config = dict(
    n_layer=12,
    d_model=256,
    n_experts=16,
    experts_per_token=1,
    d_expert=144,
    d_shared_expert=0,
    activation='swiglu',
    moe_layers=[1, 2, 3, 4, 5, 6, 7, 8, 9, 10, 11],
    router_score='sigmoid',
    normalize_top_k=False,
    routed_scale=2.0,
    balance_loss=0.00201,
    balance_bias=True,
    router_bias=True,
    scale_expert_input=True,
    init_std_router=0.00674,
    lr_router=0.00109,
    vocab_size=17241,
    norm='layernorm',
    norm_eps=1e-05,
    tie_embeddings=False,
    optimizer='muon_variant',
    lr=0.0052,
    beta1=0.95,
    batch_tokens=[16384, 32768, 65536],
    seq_len=256,
    train_tokens=209500000,
    steps=5720,
    dataset='wikipedia_en',
)
Below are experts of layer 4 (counted from 0) of a mixture-of-experts language model. Rows are named router (the router's row for the expert), gate (a neuron's input weights, with its number), up (a neuron's input weights, with its number) and show model dimensions 0-255. Each number is 128 + 24 x the weight over its row's rms, rounded and kept within 0 to 255.
After each expert's rows: a language model's description of what the expert responds to. This comes from a sample of Wikipedia text that the model never trained on.

# expert 7
router [163  94  70  98 101 180 119 110  99 125 124  92 116  74  98 131 122 138 130 131 102 132 115 118 132 140 132 180  86 113 112 136 161 131 137 128 159 131 128  87 145 169 102 139 117 111 161 133 153 142 137 157  86 103 139 117 151 188 126 125 123 163 122 100 145 134 122 133 146 108 139 161 123  78 129 133 120 128 145  88 146 138 156 166 102 136 132 134 140 161 135 115 162 115 138 179 118 128 171 116 124 121 146 153 124 117 133 118 172  90 119 130 111 105  97 115 108 115  97 156 164 103 128 142 116 141 133 109 152 159 139 116 115 116 163 164 153 148 131 139 137 135 121  59 112 132 126 175 108 154  92 141  70 101 123  98 100 152 152 149 114 115 141 118 133 129  90 116 147  99 123 138 122 140 153 123  92  99 148 159  92 118  85 137 136  90 124 143 123 131 138 125 122 126 128 103 143 166 105  76 147 102 153 141 151 145 160 151 131 114 104 139 112 164 132 149 122 120 205  55 113 118 122 138  94 117 135 124 151 152 122 139  98  85 137 129 111 139 158 103 142 125 150 112 141 117 133 112 134 137 127 115 168  82 114  82]
gate2 [122 117  94  92  98 104 158 139 130  89 167 103  93 139 129  93  98 131 126 150 194 138 149 152 123 139 123 118 106 161 176 121 158 105 115 121 143 158 127 107 100 106 119 143 121 176 142  73 128 115 120 114 139 118 120 116 139 103 110 113 124 168 150 158  89 156 123 125 123 169 139  95 150 123 134 123 155 141 126 115  87 148  95 129 124 122 138 116 145 113 143  99 109 114  67 143 127 156 117 134 111 128 107 152 121 176 115 140 126 138 137  73 117 138  75 132 145 141 139 162 188 128  87 149 157  92 147 160 150 166 118 101 132 103 113 135 110  72 114 159 173  70 125 128 113 104 121 148 127 141 135 145 132 133  99 132 133 110 114 115 118 128 158 139 116 127 154 125 144 123 132 127 103 130  98 108 123 152 137 133 172 114  97 158 157 147 122 141 128 170 104 148  85  71 141 124  90 112 138 124 161 133 113 143  82 109 124 123 138 137  98 128 106 141 155 132 121 144 155 112 130 136 115 114 120 131 166 173 123 164 162 174 132 126 161  69 105 130 113 208 113 166 110 146 127 100 133 138 116 138 121 134 144 121 123 174]
up2 [123 112 137 145  85  87 124 170  92 122 173 147 121 134 121  87  99 143 127 146 146 126 105 123 147 147 126 141 126 138 135 131 141 129 162 110 128 146 160 144 103 130 142 119 112 114 165  84 114 127 150 122 140  86 111 112 124 144 130 151 114  97 126 159 144  95 138  98 108 152 136 130 113 132  94 100 125 106  63 129 137 140 159 133 122 101 128 110 108 158  94  87 170 153 108 112  88 138  98 142 110 151 117 127 120 145 115  86 131 103 125 110 172 127 142  88 153 148 102 143 123  57 105 116 135 148 118 134 152 117 170 130 129 102 127 163 160 134 133 113  88 124 126 130  85 160  82 145 148 114 136 154 110 119 150 123  99 151 161 104 128 142 131 149 134 121 140 128 118 113 116 165 153 171 137 106 138 137 119 127  93 151 119  85 110 160 164 155 184 133 114 116 132 131 132 129 110 130 163 126 116 138 184 117 127 150  97 131 168 177 101 126  99 124 155 163 140 173 102  79 103 152 161 175  90  70 126 142 103 138 131 124 131 132 132  99 130 117 130 171 144  86 169 163  95 148 135  58 122 142 145 114 103 114 121 141]
Description: Name pieces, line breaks

# expert 13
router [138 109  93 114 140 118 124 120 140 120 145  87 101 130 101 136 118 157 131 189 138 140 119 160 168 154  84 163 104  68 115 140 148 111 144 124 141 128 181  82 131 161  82 100 146 146 151 147 153 138 104 125  71 137 123  83 119 120 135 121 139 109 136 111 152 128 149 131 139  85 104 167 110  87 125 113 104 121 140  89 140 110 121 144 158 134 122 134 145 143 125 123 175 125 112 162 114 166 182 149 138  57 145 123 116  78 114 128 170 114 134 107 148 159 121 142 131 121 113 130 175 136 147 103 111 111  81 117 154 141  97 113 115 123 130 153 140 171 145 156  90 128 154 140 152 126  89 130 115 126 120 186 118 149 128 143 126 160  98 123 133 109 125 126 129 131 135  94 151 132 143 103 137 153 141 144 112 111 123 122 120  78 103 122 164 118 113 122 127 108 104 165 112 133 106  81 143 138 127  61 168 105 122 158 127 124 146  88 132 138 149 153 121 127 136 132 101 120 173 111  84 134 137 105 110 120 160 141 149 113  95 176 116 138 177 107 113 131 123 109 106 133  80 128 127 126 145 157 120 140  75 122 132 108 166 117]
gate1 [134 125 103 148 135  72 153 175 158  95 122 100  91 116 102 174 155 117 119 116 125 144 133 138 146 169 125 143 138 104 162 146 108 143 151 128  99 137 158 116  91 147 152 104  97 125  92 120 125 101 136 105 154 181 117 164 151 179 177  96 161  97 125 140 109 139  84  90 145 125 124 177  82 172 143 115 115  94 143 145 164 152 127 125 145 138 133 150 150 166 126 154 115 126 137 146 124 113  98  89 103 108 127 132 126  92 143  93 111 107  92 163 126 131 173 141 153 145 125  95 103 113 111  91 122 144  87 100 121 117 116 100 136 153 173 121 146 144 153 163 116 141 100 117 135 101 131 158 148 113 120 146  98 111 144 116 122 145  89 124 102  96 107 114 156 134 140 131 133 140 144 141 120 154 143 153 148 144 137 151 114 153 126 189  59 108 129 106 129 133 106 160 103  80 106 128  99 125 148 148 111 152 137 183 126 129 133 102 129 126 120 115 149 141 107 113 118 113 123 165 117 119 137 123 110 161 142 173 111 127 103 118 114 170  80 133 147  82 136 166  95 139 112 140 128 166 127 191 129 146 125 141 134 118 140 128]
up1 [133 151 111 124 155 135 109 163 157 143 114 140 150  73 129 119 131  99 152 167  99 129 136 144 150  72 125  98 147 128 142 110 138 151 165 184 167 116 126 123 160 105 162 130 156 162  80 179  98 132 149 113  93 124 151 140 115 117 145 147 118 147 111 136 129 121 142 146 144 135 131 128 139 177 137 115 115 100 162 114 145 124  85 109  94 141 121 125  83  81 147 135 121 123 148 105  84 141  88 105 128 139 178 173 119 137  93 162  97 112 166 125 100 126 148 117 108 175 113 128 135 102  76 127  90 118 131 153 173  97 182 110 141 130 106 112 128 172 140 120 148 110 131 131  91 116 138 134 131 141 116  86 169 140 128 153 145  76 136 124 147  79 157 136 112 175 128 114  98 135 148 108 132 102 158  69  89 123  83 135 110 134 127 107 120 124 126 129 148 133 129  88 145 184 137 120  97 152 169 156 118 148 127 127 132 163 145 179  97 143 105 149 112 120 116 156 130 134 112 104 111 134 134 149 151 181 132 121 151 150 114 135 128 105 104 110 134 135 112 103 144 141 143  89  99 118 130 128 133  90 129 134 115 127 119 107]
Description: Sentence-final periods, to

# expert 5
router [144 100  95  89 121 152 148  85 109 116 134 103 132 123 129 154  88 133 130 151 135 133  98 166 141 137  94 140 119 102  76 123 152 119 137  98 135  91 130  87 139 152  84  64 136  86 161 124 142 155 131 126 137 145 113 119 151 111 128 123 147 110 112  92 177 110 177 154 154 135 159 156 104  81 146 103 122 114 136  81 114  95 101 150 132  84 123 113 148 148 136 130 138 140 110 130 117 165 141 124 122 103 147 140 111 145 124 113 164 116 170 116 148 140 141 168 107 138 122 145 154 137 128 142 123 141 146 101 165 135 125 140 132 138 101 132 126 162 132 155 133 127 142 107  96 111 142 141 118 156 117 163 103 122 157  98  79 137 152 115 121 133 118 103 159 121  89 118 126 148 107 134 124 104  85 102 140 102 140 146 128 109 112 125 167 118  86 160 131 150 139  82 142  99 142  77 131 135 125 133 136 108  98 118 133 148 127 138 138 148 108 189 135 145 133 155 156  82 156  96 133 130 134 140 130  85 117 146 132 150 134 129 105 130 143  48 113 141  93  92  80 120 119 101 145  74 151 177 107 167  91 130 129 105 155  74]
gate2 [188 113 105 108 110 149 109 133 131 129 120 104 103 146 132 125 110 139 139 132 168 109 150 159 126 102 151 113 133 159 170 136 186  99 125 105 158 130 153 147 103  98 125 147 105 111 137 123 111 110 150  93  79 127 133 117 121  86  98 117 135 155 136 143 134 132 103 157 160 180 132 129 130 139 127 147 150 139 145 141 106 130 122 129 129 102 120  95 145 117 120 156  99 157  91 149 168 169 107 102 112 133 134 130  90 164 122 180 170 123 141  92 129 128 117 112  95 111 140 132 191 138 132 117 133 145 123 132 116 106 121 144 147  71 163 147  60  66 151 148 170 139 154 117 118 125 134 142 116 148 111 115 121 146 123 113 122 109 115 115 127 142 148 116 123 129 155  81 116 110 135 126 123 122 111 102 133 145 135 150 128 155  77 135 144 151 106 177 141 172  95 172 121  88  95 136  74 115 126 122 154  88 156 132 124 164 103 129 163 160  86 145  85 104 167 139 132 101  95 101  99 149 110 116 106 136 112 168 100 145 155 148 121 136 100  68 100 110 127 174 117  94 117 119 145 101 149 142 108 126 123 102 134 134 137 138]
up2 [113  93 110 134 107  95 121 146  96 143 136 132 122 109 106  77  99 133 134 152 123 146 106 104 118 123 108 115 125 135 120 169 133 116 158 131 114 138 154 123 138 106 118 113 112 116 120  97  86 137  93  98 118 126 102 104 149 165 145 158 145 110 132 119 105 120 159 124 150 160 160  94 169  85 123 121 102 162  38 103  89 127 149 132 134 134 170 116 116 118 130 104 185 137 114 141 127 113  98 177 117 122 116 106 115 128 151 102 147 106  92 154 192 146 127 140 130 101  77 119 107 123 146 140 126 168 113 119 129 140 140 122 164 123 131 178 189 114 120 148 114 129 119 133 122 171 105 138 128 110 108 123 143 133 155 102  97 126 158 113 149 114 102 133 107 119 107 121 128 117 142 149 137 158 153  89 147 124 141 146  72 137 123 124 127 148 185 136 122 136  84 110 125 157 116 114  71 110 135 138 145 151 151  88 107 173 117 144 112 184 140 128 119 143 167 141 110 156  86 104 132 153 140 162 121 120 109 164 128 125  71 107 143 149 141  93 133  79 107 170 141  98 148 142 145 157 138 105 127 149 139 180 128 126 133 122]
Description: Coordinating and, commas, pipes

# expert 15
router [102 109 104 138 109 165 133 140 145  85 128 111 116 118 110 140 111 159 164 187 148 144 128 140 132 121 143 184 111 137 117 155 180 123 112 120 147 127 154 116 139 150 102 113 141  99 114 172 142 120 186 158 121 123 168 104 119 104 157 113 140 106 146 151 103 149 149 140 153 118 138 158  91  58 135 131  96 128 128 140 119 106 116 133 119  89 155 117 139 199 121 133 175 132  90 164 100 144 131 104 155 117 146 112 153 126 127 135 188  97 143 120 140 113  98 140  92 156 133 130 167 127 123 115 122 111  90 111 139 146 128  87 108 162 133 131 136 135 165 166 149 129 117  69  97 124 112 149  96  94 107 163  87 144 114 102 114 119 140 133 116 173 106 133 158 123 148 115 131 124  83 114 150 118 135 121  68 147 183 176 162 123 140  96 127 121 139 104 152 134 119 116 155 113 166 150 118 166 130  77 120 132 140 130  94 136 138 118 129 127 132 154 131 153  88 126 142  99 147  92 120  96 108 130 102 132 141 149 140 135 105 134  85 131 137  85 113 138 143  96 114 119  76 121 152 105 132 120 114 124 114 138 126 124 115  78]
gate2 [175 137  98  92 111 135 143  98 148 119 150 111  86 175 108 135 131 134 157 121 150 117 139 185 129 134 145 111 120 143 166 115 144 137 124 134 150 150 154 118 117 124 123 168 119 122 164 106 120  86 121  58 133  86 108  82 116  83 130 122 113 152 135 149 120 132 124 107 157 184 111 140 145  96 125 134 139 122 128 153  96 124 113 156 136  50 118  92 139 109 144 139 112 119  99 117 129 153 141 111 114 117 137 139 110 159 107 160 130 108 127  78 163 106 126 115 122  87 150 148 172 138 126 146 123 118 149 160 161 150  98 144 142  98  99 126 110  70 128 114 160 113 144 136 120 130 149 139 118 134  84 153 120 124  97 104 116 132 140 142 151 151 184  96 110 118 103  73 135 115 131 118 126 150 135 127 114 126 166 136 142 137 107 182 148 161 120 115 155 163  79 161 114 125 137 134  56 113 165 138 138 106 107 119 107 144 120 110 122 151 133 147 116 114 135 135 125 107 107 128 116 168 122 143 114 128 134 150  83 134 142 134 116 161 154 102 112 152 141 191 139 165 115 149 138 116 123 144  92 115  89 122 105 100  78 165]
up2 [147 115 129 120 104  59 143 177  90 104 118 145 140 108 131 111  98 131 123 151 111  74 124 118 128 119 108 166 117 151 137 160 138 106 139 130 129 139 187 123 117 121 123 119 122 125 149 116 105 121  98 117 137 110  77 141 154 171 139 157 104 107 143 166 115  69 138 133 120 142 115 144 158 102 119 125 141 163  73 129 130 139 173 135 178 125 142  99 100 135 122  93 145 123 129 134 101 135 128 150 145 139 111  98 112 100 142 114 135  96 147 136 189 161 146  81 144 180  87 139 126  63 142 152 102 118 118 118 144 136 161 138 135 103 134 157 137 138 112 125 107 100 119 158 147 172 138 158 148 113 126 124 130 125 127 130 112 130 165  99 151 133 158 142  89 124 118 115  85 149 151 143 148 139 152 114 161 115 144 124  43 153 134  90 126 150 138 144 134 116 111  82 109 117 100 169  80 142 145 121 128 153 139 125 123 173  99 136 135 140 110 103 128 110 172 158 127 165  88  96 126 122 166 121  83 113 112 140 132 134 109 148 132 167 149 121  96  94 103 157 153 100 124 118 145 166 105  85 122 130 122 121 125 126 118 125]
Description: Word-final continuations, common verbs

# expert 1
router [144 104  98 112 145 142 176 100 142 105 134  91 143 118  97 146  87 108 103 157 148 104 146 154 129 122  95 148 114 119  68 170 191 126 101 107 102 112 150 127 132 187  81 135 117 129 119 119 126 113 139 146  88 144 117  96 146 136 177  88 135 156 141 136 116 190 127 115 182  93 123 159 117 128 168 106 131 146 100 104 127  92 123 141 128 144 125 133 115 136 128 130 136 114 105 140 100 179 136 112 143  97 124 128 119 103 125 152 164  65 153 115 131 164  73 134 140 137 139 144 134 127 170 143 117 124 101 165 147 153 138 102 154 142 124 156 126 125 121 139 141 127 191 150 107 120 105 155  95 122 132 130 128 158 121 145 118 166 167 121 120 136  88 134 160 102  94 169 101 151 105 113 111 151 114 112 110 113  96 162 149 115 126 149 146 141 116 103 176 103 120 101 119 129 134 110 132 109  99  76 142 107 122 156 122 142  99 115 114 116 129 123 114 157 117 176 117  96 156 149 131 118 111 144 101 138 150 155 102 148 128 176 118 118 173  98  95 147 126 107 106 113 140 109 153  96 118 106 107 157 116 143 140 117 152  85]
gate1 [104 111 137 155 137  91 134 178 148 134 141  94 132 118 108 171 104 132 122 128 118 143 120  92 145 143 154 143 159  82 128 132 108 191 143 132 113 113 131 103 151 126 100 103 105 131  75 128  85 128 106  92 137 145  96 121 158 176 174  96 136 119 121 111 133 152 116 123 130 128 143 152  78 177 133 137 131  60 106 113 135 124 113 123  91 138 140 154 123 157 121 188 106 151 120 185 130  98 101 137 134 156 139 133 125 110 139 127 100  99 141 112 125 123 169 109 157 134 103 122 118 172 122  81 120 160 118 110 132 137 117 125  97 162 144 125  96 125 131 141  94 143 103 128 137 113 128 156 168 132 118 136 106 117 154  90 129 151 135 123 114 149  91 140 137 154 121 140 114 159 136 113 147 110 119 144 130  92 156 176 143 120 153 197 123 126 125  99 112 142 119 106  78  77 110 153 158 123 148 154 141 153 143 151 164 113 162 116 146 111 102  90 131 170  93 150 134 109 146 174 116 155 125 136 123 132 112 175 114 133  93 142  85 156 106 131 107 148 140 135  85 113 123 141 129 122 149 172 160 167 136 136 161 108 152 123]
up1 [116 150 137 121 129 150 102 106 152 122 107 154 113  79 134 128  96  78 161 129 141 129 110 136  93 153 138 108 139 131 135 115 151 149 146 167 178 143 186 121 131 121 178 127 114 155 106 146 111 155 178  59 107 154 122 165 107 114 117 150 134 102 104 170 139 139 140 143 149 113 107 119 141 150 151 119 122 147 137 136 171 154 121 132 105 107 140 133 109 127 138 151  66  86 136 106 122 151 135 114 109 133 154 185 111 120  86 152 113 137 162 105 139  98 126 153 123 129  76  92 112 116  85 138 138  94 152 132 144 124 158 121 169 132 110 110 166 149 117 138 131 125 129  83 116 134 130 103 139 116 145 115 156  84 144 164 120 115 132 156 107 110 157 136 128 135 142 119 102 138 141 128 129  95 141  78  95 118 108 135 103 135 100 116 119 153 128 135 171 127 128  89 129 193 114 124  71 157 145 158 114 113 128 136 137 114 116 163 116 166 127 159 121 102 113 147 140 152 117  66 114 117 124 117 151 199 139 139 131 116 119 167  89 118 113 126 149 135  93  81 160 165 131 136 103  79 128 133 124 132 155 136 124 103 137 118]
Description: Preposition in, word-internal pieces

# expert 2
router [140  95 112 117 122 118 144 100 157  91 136 131 135 130 106 126 102  93 109 130 171 140 169 142 143 136  76 150 142 117  99 113 121 152 128  93 107 132 173 113 157 124  93 141 126 146 169 120  91 137 159 154 106 153 129 119 154 135 132 125 150  95 113  77 134 145 167 127 127 145 156 142 150 104 143 130 143 128 149 130 111 130 103 178  98 138 136 144 140 135 127 120 157 103 130 169 114 175 145 123 123  83 106 144 118 131  81 132 191 116 119 174 159 163 100 130 147 184 130 142 168 134 111 114  79 118 134  94 113 108 160  76 136 119 127 153 122 153 163 141 135 151 136  87 128 134 120 125  84 128  90 147  94 133 122 128  89 199 163 103 125 147  94 135 164 138 103  42 163 142 138 124 146 184 147 130 145 129 127 116 101 130 125 144 135 105 133  96 129 154  90 129 134  84 149 120 130  99 163  88 120 141 110 159 133 126 138 102  80 116 123 134 118 165 144 158  93 118 140 119 113 122  97 128 115 124 135 116 147 139 111 147 116  81 132  95  85 129 129 143 126 124 136 140 150 102 150 107 153 122 105 123 135 114 100 137]
gate2 [157  93 126  98 141 147 173  82 159 108 176 139 124 158  98 129  81 126 107 112 157 147 137 179 150 164 164 121 141 137 171  98 143 117 138 137 153 130 137 135 140 126 141 134 155 140 117 117 105 147 120  99 126  91 126 117  79 100 138  94 125 130 112 147 104 174 157 126 141 165 112  84 141 137 127 126 160 136 149 160 103 114 112 140 155  81 163  93 172 112 123 126 125 133 108 112 117 145 143 109  98 109 136 185 125 142 109 166 135 129 128  76 124 117 125 124 126  79 104 134 196 135 116 135 122 102 133 157 124 146 126 132 164  92 102 141  58  91 130 139 143 120 139 148 126 147 125 136  88 116  77 148 141 105 142 142 144 146 136 120 134 118 156 128  96 141 148  78 160  89 110 110 105 135 125 142 139 159 136 161 114 114 119 158 146 155 103 142 126 175 123 156 113  97 107 119  76 119 151 123 155 102 123 115 113 105 108 128 142 143  76 125  84 132 184 131 135 112 132 140 111 152 116 110 139 130 137 134 107 144 137 155 133 117 126 106 119 105 180 191 127 126 116 127 101  74 112 142 126 136 100 150  94  96 124 133]
up2 [110  78  95 149 111 103 128 134 110 110 146 148 115 125 131  55  88 129 137 153 118 157 159 123 135 135 136 171 139 177 153 126 132  78 162 123 120 166 166 110 103 148 167 132 135 162 125 108 115 125 142 122 119 113 126 149 129 114 124 161 148  92 109 135 141  97 144 135 148 112 137 128 136  94 119  98 113 135  65 118 113 154 144 134 147 120 149 105  62 150  82 118 157 149  95 130 115 135 144 168 111 155 118 132 112 133 127 103 148 113 122 111 183 124 121 120 147 134  90 126 130  87 113 139 119 144 143 141 157 163 142 117 141 114 117 140 185  85 101 131 118 112 171 135 103 153 121 117 137 102 111 133 142 111 134  88 111 123 122  93 159 121 152 155 124 110 136 121 128 147 148 139 154 146 134 113 177 114 171 126  48 122 175 108 115 164 152 127 141 121  93  88 137 100 103 142 102 122 166 119 126 144 156 100 131 127 114 133 144 149 105 132  96 121 170 161  70 154 138  97 114 115 129 120  87 149 110 163 134 157  94 126 125 108 111  89 140  89 137 161 106  90 140 143 122 145 137  71 116 141 158 132 147 125 156 122]
Description: Section headings, table headers

# expert 14
router [ 98  99  99  77 126 138 139 124 124 127 127 105 106 112 112 132  96 101 137 167 168 130 173 144 164 140  96 123 114  94  56 149 129 154  96 113 126  97 166  87 121 163  92  99 151 139 160 126 135 113 137 166 147 101 155 150 151 145 166 107 161 118  78 127 133 136 171 135 147  69 144 156 113 134 144 120 127 146 136 128 103 133 133 132 133 111 187 107 125 125 121 154 158 136 155 150 117 141 157 137 128 107 101 131  92 119  88 123 164  72 139 104 129 156  92 156 125 119 144 122 166 107 125 144 103 179 143 132 131 116 150  87 111 147 138 141 150 105 160  96 136 156 146 104 119 109 135 106  97 131 126 133 126 114 146 104  98 174 140 133 148 149 121 149 121 114 125 145 137 140 128 113 124 142 121 134 130 140 154 146 127  85 127 113 128 146 145 146 143 140 152 118 158 113 156 102 139 152 121 103  95 130 140 149 123  98 127 150 153 114 158 190  92 175 118 113 109  47 133 129 119 123  95 111 121 117 151 119 111 162 127 170 119 126 131 108  58 134 156 160 107 109  96 127 139 134 114 133 111 117 128 157  83  81 115  99]
gate1 [ 65 163 133 161 140  86 122 136 147 103 116  82  91 111 103 126 132 153 123 125 129 137 123 125 139 113 113 147 122 114 148 130  93 181 157 135 121 114 128 131 128 134 131 158 119 151 120  96 118 123  95  93 147 125 106 168 140 151 168 125 186 119 102 107 114 157 119 138 145 112 132 180  74 163 145 160 113 122 145 103 147 102 139  96  92 148 134 131 116 162 119 153  74 129 131 163 163 113 123 139 117 121 144 150 149 106 156 146 109  84 107 105 109 136 161 141 206 133 130 127 110 127 103  87 105 121 113 108 159 164 153  95  97 157 116 120 119 141 154 116  79 145 120 122 133 120 144 150 147 146 149 139  95 144 119 132 118 146 120 115  79 103 151 139 139 155 107 153 113 138 159 109 153 117 167 163 163 127 148 166 128 126 140 204  49 141 114 110 113 140  88 119 129  97 145 140 120 144 141 148 142 130 130 172 107 133 126 121 122  94 109 121 153 138  94 113 119 106 131 146 165 149 107 127 156 162 133 138 138 190 104 118 121 125  92  99 143 136  87 134  89 146 125 145 101 126 130 145 106 120 118 140 143 164 135 137]
up1 [141 156 155 100 115 149 112 147 146 135  90  91 121  63 149 152 133 110 154 152 125 132 140 149 130 128 142 109 149 100 148  88 160 149 158 154 177 123 113 115 130 132 164 125 146 186  92 145 114 132 120  97 121 131 119 104 128 134 116 166 142  95  77 182 119 121 121 156 134 121 148  92 134 148 140 153 112 120  89 123 139 140 102 152 127 101 142 140 106  83 149 140 123 138 132  99 103 127 134  84 144 126 155 148 133 128  87 136 136 116 145 115 138 136 120 134 117 120  79 150 148 108 107 152 136  88 164 132 168  98 158 153 177 119 135 109 180 159 109 116 108 110 170 116 137  84 160 101 163  98 102 133 131 115 160 153 148  94 160 138 118 130 112 180 126 175 127  96  78 113 132 125  91 123 153 102  83 153 101 143 111 139 141 109 131 151 130 119 162 103 149  93  78 167 116 111 134 154 107 170 114 142 114  93 158 160 100 178 108 117 135 134 127 134 142 171 114 116 147  94  87 164 135 117 121 153 130 110 106 120 146 156 147  92 116 125 152  71 119 118 131 127 158 122 154 100 114 106 115 126 126 132 125 108 139 128]
Description: Inner word syllables